From a checkpoint of a small mixture-of-experts model trained on Wikipedia: width 256.
Below are experts of layer 8 (counted from 0) of a mixture-of-experts language model. Rows are named router (the router's row for the expert), down (a neuron's output weights, with its number) and show model dimensions 128-255. Each number is 128 + 24 x the weight over its row's rms, rounded and kept within 0 to 255. Numbers have three digits each.
After each expert's rows: a language model's description of what the expert responds to; "comes before" lists some tokens at least twice as common just after its tokens as in all text. This comes from a sample of Wikipedia text that the model never trained on. Tokens count by the router's weight.

# expert 21
router:178120105116093142117125141105157132117117115110124107106152129051138171124117147118165086100141120130121133143172112118139111116169177129106175104152119148099135125122127108144134092148107124122125132141113129108105125133152133114149175110133138159129136125100158114132154127090109145144150162143140105140190177132073124097110088128108139118122135088126175115104155100081113127129088
down0:119140149124125131136126118085077183115120135101107106065111131091135104165138117133125092084129113134109159121063151117161106125164133112113120116106109158155100165094109113116197081141139134145132127098158148115135099104145083138121166136142132106179117121135125107110138119128175134124115147101123125140153139119129111180117160093141112105119119144083127101133178136139119111122069
down1:138122114090079116086112103124136077149128092109144149134139083119150129170089113132121155112127151090142132157116108085116105141122148127109104121079094104165134151116135135158124113155131154089108162080129157181161137120082124145150103172134137119108141158157056126137129165138173127150133174139124140122136048124136138137133146118154134136141118122104100100168107126127146121132106
Dates and years
comes before: "1", "2", "8", "3", "7", "6"

# expert 25
router:153080124081109144113126128123183107151153134096086102121162111067133158136098148105142134104134111146118143160131073143129125164148178133130122114130120145122109120120106132109115045142096137107137135115086127099155109160146134102121155083155125150099103145142115092111132144080086119097096121097136144123165112135048156119091098112107160131128126106161154119110136081114115145136119
down0:117135094147129083104088151187138122145114147138138165133127096143122129138177134135115109087138151094079094122117105150108126127133147130142112115120085097148138142154115133143138167108142176118146150081122142099145132133138144148139156132103100143091102119123113153110127177171130131108143098150154142130099097113168089114114105122169092143150116135107125098143113171095136054109161
down1:130115130126161152142137102110181123129134126135073178160116082125116136163129153117138122152113178119116117144100127174121149086082079142161145147148114151166106105132093132137151143098150160101110103122097137137142148104112131137171162138126119114110129171088131145095111152128109131129132113084102147103132093151095138128117126121104117130140118109130114107146154125126115082097097
Month names and "in"
comes before: "2", "1", ", ", "015", "014", " January "

# expert 11
router:141112120089075132117131157131159128145122150122129113119133144056114139098095124126123151098162108157115147122122133141123114147123159109135156099156082105110120147116132145116121070157109129148175122123103121104090138092157123119122178132120127145136131131129137116153122114090102157157104136136136125085214074130096088103091110144107158109121158115118175118144154088087118118138085
down0:149153126171104094101099113147149051136170152122145110143097138169119131128138135137101119128172169117148114144133124142139140121123111118108102157137123187145148084166111097142107141138154144089109120125157131147139078124089136143110097095127156154122120153123190164131124138156120114132137109137105107113126132097155131142158099097152132172123158161166114136159104133123134126166124
down1:137133114144114147120113127161158088127142179144154114152137106150156147179130099138086133136129115138104155132147077182190132111174118118117076107154088119111132116143090145126120117136192177122152113131146144135162157120115135147128134137158090136140150143146115132115114144161123126104157135115097102132135157126139149143124154126166132166159133155169103166109136117101121125174137
Spaces before numbers
comes before: "1", "2", "\n", "3", "4", "5"

# expert 43
router:187139111144111118146168142143169139152129151111092093117133129079106180115123110059155103106108137151105130151126124113119104146147130156123100117181135117106101144110113100114141085081126138179129112124116122102126120126139134127104145123122108149144112155136148078117131134072129116122129173163116123109151137107039138138083108115118166138086163114146172107096155114096139125113105
down0:119116141164083096106185068078131121140111121111122132136112122129105138135109118140098135118099108127099151140108136148085119127139101125135104148116130090083124124114144126142152163119158110163152166073111132135153149137157141131082164132095112141126149103091116117084142102107102114133127144158158122131145130122193127144103119146125130163124109130117098141154113175096156119084181
down1:120093133149179201125128145116106100140123130120140143158155127077144141076119123142112136120126095143128130120132139151110133129116173102084155051179123125145142121141156114116105110087153128080141130095135139124118149163155131099112168087147094141119110178138110127130114089120092128125131150120094136132163090125088129114134132155091133110127159126138117114100156136127120131147122
Year endings, today
comes before: ".", "–", ")", ",", " | ", " |"

# expert 54
router:169137100076083150100152154168166124139157130110138121116143105040125140121133150109188113112126093159123126165136123104148108180154138136116119119157119160099112126097113129123089096093138110131123132141134159120134117118144156124134104138140125155160124127106174093159160141064144151116154123122152082144195068128109141109124100117129142108135134128143150095118191113086120106149106
down0:131117111144102136142097185117124108118121179099149157151145162116094143111126164126124140135154148076094150130149166124141110151134139109152151120115145139097133127125153154123144144193113116099121105134135057141092157103186146135142122169100124161146086105156156138169127111123136114149142145121164130148137144107147135133068143089130141150138100143125138073128104149114143105156119
down1:107161095139121138129147124155112082138096125112110161145182132144057155111119135112078106117113140093135091132146120117148125094107138166160099139094135150092089105137163127115138112107121116127127155127177146152163100113134133149155132097120119113155126109134107120127104124172134105132155117134157139142109093117232172125096146107141097114149086072124121136131088137139121109195138
Sentence and field ends
comes before: "\n", "\n\n", " The", " He", "-", " In"

# expert 14
router:141116125119077155096154172159136092119127107131114106137128114091107154144081121045167121099132102124143110129153115165117125136114160149137121100114107177123130107139097140116119044173122116140161116105126140126113145101120141117114150113140147135147120134092134129158146144083143150134141145103116085114175114155046104128078119155116154124117147115133119130130118108134130092110093
down0:115116102097138160117120068123127184120123129161172107136123136136111108119118116134134113141096133136161112104179059128135123141124138128117144108096141125142098133146145122088100126129170141138186117120109103135088143122109133140167152180089147091167112132154141167143156124133097141150124125125127160113120137135167096141126152107135120102135150151091127147157100135103119118164169
down1:138134123150066119118080156142172102136125131129150146131163075075105149132095118180134159117116111103141155128120144118114142114102141097165078116136105106129117141169139169107150148178145131119160093099168114117139086142112135139127127150142081116115164100088141147136135099126151154147133144148153102185168105111103132140094159139146094119121122158115107108122100129150130150145128
Abstract head nouns
comes before: " of", ".", " of the", " and", " to", " was"

# expert 28
router:138124110092095136116123152132190155158129100119141095139141130088135145089113110090146124094143115123125141168134130135123123160172135188115181098163103140106129140121096123129123074098107170126191163110120164114130114117166137094133180113154114140172118129158159124176130134118127112131137150142097097132178152135064106121083131109128104127112157130100190164124140100108133145121096
down0:162147126108175120138117148138171104104105118069122148087158130120113133153148111119125116097105106127084139113152134174153140154150150143146129125115128151149117150124118151138169171209140124143164116135103094134117136149122102119135138150160120110134107141121098125113130126134126144119121146098128156129128121142153140154129100105156126160118127114140169109133139151122128145142083
down1:120165144124102164168132116150144130113119120121105165142123091127109121130136127142116096125106189128133145134154102122150121144101081115116102112107160148163126147110133100163134171137150134112102130126141099124099108115133131095118115102139157108116149131144161110107116093151176120148136153109144163122157057174255157120100126135142106134110129136172142148143157156102171125160117
Sentence ends and numbers
comes before: "\n\n", " The", ", ", " He", "–", " | "

# expert 40
router:165127155089152142124181159096138122147118152139085098160150133000126147121095135101183122092111149123112135136125138135123141134150166115124152136108120171119109113130082133124165061095127153117181128138123117138127113107103165110165146116135126128153127145117110131142118118145120152122121156129149092147179152186090104133104094116107133110130155126123146159101094109109122130140140
down0:095147126126122080105150141122108111102147126146120154096171159134143096176131118089139130111127186104122079126117136114108122153122129065100119071100141142152143122113179151115112149142114114156171092151050107117150105168110100150119126139115133169114137155152121128120145158141116143160113141158130154154157170136093137138124109169151095124136122112092157089095147104112151166126142
down1:096127112128112123118144123070148082118176133128129089115126169115105124157144148137119132166131144143179146138090150100090076076092097151136101149145153166110106114098106106136056119123119153102133141150126145135155167102151136088140120149133129133141174121127128122143140139120149105135073137088138101127151092121111111134091136133100082099161143133114146139101127111119142146166162
Headings and layout marks
comes before: "\n", "\n\n", "==", "The", "===", "-"

# expert 31
router:125120124111097135117116156159148120158159146126114097141154126097117156116116138057133121130107107146121129139123122135132106159153137132157107125147104140102122107114094131130144025118120147145144125124129130111135132131125124129117128117163116149116113162147155126138167119093137135119147150130121110107173070120025118148074102130104133129119161094121142124102168097119144087074082
down0:177122133102107142127127125149152149115144109116141158114125113043129144167134131148111128100105125128133163092138132110166134096145130153101140157144128170122120175124095133107134144137112117176134122118154105119123116057158153102149135134138124094148168094158105143136112122108136141113133159105127137170090114171098130101147166176165177088125115174098127121143088122088096165131141
down1:133133106149121122153143161120142143139129150124084107120150113096127084119172162149123133137126114148176136136161081119091139137063133106150108129117113142131157170127093133066110133110155120087126158120147142100125141102068101123099133099081121145105100144151173054143124121107140117128122115142131119126172172146145125122129134129136098121097142178102076100132137107150118133137143
Year digits, time nouns
comes before: ".", "–", " of", ",", " of the", ", the"

# expert 34
router:170124132093090103123126159125138130143103123128116163116133121077113166145136138097100143134135112145146129137153121117125104142120139129130124137131110120117107130114090108108097099100112152138166102126105159141160106127139145113138147095140151171104129103157162130153122128087097165119143153123090142134166090147085140113086099155140118125108154082148162117122134127086138142110122
down0:146115103126119114160129121142145114166142116172138088138162155101106147142145127159159141127118117150095159132147105113121158169102140117130115102135147131107116153114083143142125111132094180095157141172141167101183135122156124150142120157131139143094148122151106068135113113141133158129068099113110106069163148140062104128123159146107102132122088145112108108115090157111135112164119
down1:101132140084098121097139187159102058137158126119116162124160116067122162145142127191151073092107112151090105108107117137173151167112111163167121144135127144157112129129101158136126130100163121142130135115114143129116092114136096132169173146130115087115113120113085154088133146118140097114106134093137120095119123192061118114114172152151153142161159139108125133140168141146157079107115
Place and team names
comes before: ",", "\n", "'s", " |", " | ", " and"

# expert 19
router:144115091100104138120148182141158120119133161122137107137119111067122161103111150082106097101141104158107144148133139142121111145140157130100165137124107166144138124128101141159118073108118151129122106109137124144130114132167177135093143092145134150131133145148145140152173156104126146134135134123115120139167106109059099090128071125132164144124159111123163109139141123140141104088107
down0:125140110146129152124125175143124111118155117173147100105110114072131132109111105112161149062132102102130145115121135167127110158145146098133126106112127160164130142123118114118120106143121078152113128102128123162141112141119105123206134170165155126137175123130111162137153112154142136118152148139150118135121172159037178124112187128133118123130135139117139155165132115100074111134156
down1:121170116144097141138139123133110123139129078122082112105116129165131154098145064111143136130118147100155106116105116130119104142114089193125159093137095140158119147141155105098110145135105145129146116121105111138153136151099092088102110150134125145126148136139154186132163132123113146116100102145109133127099135132164140153115163174174132117121163133133169171155130132116148162154159
Category nouns closing names
comes before: ".", "\n", ",", " and", " in", " |"

# expert 55
router:190117128090104116112126173117140137132117144125094143113141092071130129155155138084121157132156140139116143161159116135112121133132165154144136150142111139121117132106117089094110062101112149128144098099124154136139097133146134122131143100137122150126140133155158119151126120076095153134133137147115137140158095140071149115121097138113144129123165110143173129119142115067117140118106
down0:122135134097100088122110120111126099131159103122101088112122149105118174147106133132136137121131112123120102123111129112175091092152136152074127088167084133084160079112144118155128132178165114099175149140122141115138076098141112107158168128155096154113145116160070134124138114124146098116121140159162119097151133121117111130142097139123117139183140137144108139141119151111150122117123
down1:144149108145104145128181159120131109101148145176152121128093135124155153089179096106113141134134093127161123120149156131130147129101131093117182127143161117145138123126131112119133102104134137143116076142170106133106151114113150145137160142155106142107134122116144117158117159133096165114092123131152143190119089125157116128134148113112144163129126103113131117174063092129061122151130
Places and institutions
comes before: "\n", ",", ".", " |", " | ", " ("

# expert 5
router:129099124107096106144161116146159157117129136122108124125161121087111125120126126113122134105139105149095154158129122146122104137152152163152126097143136161077132157081135115143127133117116160149125137121105099122142076148163151148124133119126128133152144140139164102145148121094141103139136155136091086107154163135000101145100137094117183119135134134132170088092125119101146127104114
down0:137157171099155144153098108072133134131156164127177123126136134110142119158142127129088139117147145168114136137135147101105114127165130131081073159139134122082137140107103110114103122153104153106138139136101140118125157139143135114156165093122099126105152119120096142131131150134141102113150152110137121051119144110120139125143174102160072145118105100104133106109138145089127119141132
down1:121163146077120122130113114117106114148117156129119132123125093137132157145177134068145124110136156143156135116140144138119142177120147107188116140132135148151142119097149174121106139124163135142128121107162140158180123089143127129120128128144174153145150173129157126153124100112096177144126118111157100157142084131108104086129100113144104089129154128165118125118147128131121123171125
Two-digit table numbers
comes before: " | ", ".", "–", " |", ", ", ","

# expert 26
router:167132108083126118129171154107138105127146139066120107126141138054147136140122154126157150096131135140126124160101077124161127163143163127136114141122083157101098105085094129126098027140115140097152112117127107110142152108150162130157139144168126117136154115090121089146118131097105104157151131114139107130145105150052163130121117117145165159142150120122151097115149108115151138176147
down0:171103147096154119127128116116120141071117159127131129112116099081148103142121156139105136174108125128091113099095119109145120099130142141139129127143135151142121178137122111118095135134154100158133130113132159150106090132097129105161079131105148126152112154103128163125140121125119138112144109169131167131168142141092089116122104118133159106105106121139062154123156141134105124135057
down1:168097136096131117116128108159133131130131158146148136082142096154137160122159153111067150126122126111071117101139132105150145105111145124119166143166173097146144102135106131102114162130123128156148139134104133109098149109166087099155152122089133115138118120121117157122106152074119106137120140168128136137124146122159140157098149127117129113126083120139131137096156143099133114129146
Section and clause starters
comes before: " ", "1", " |", " the", ":", ": "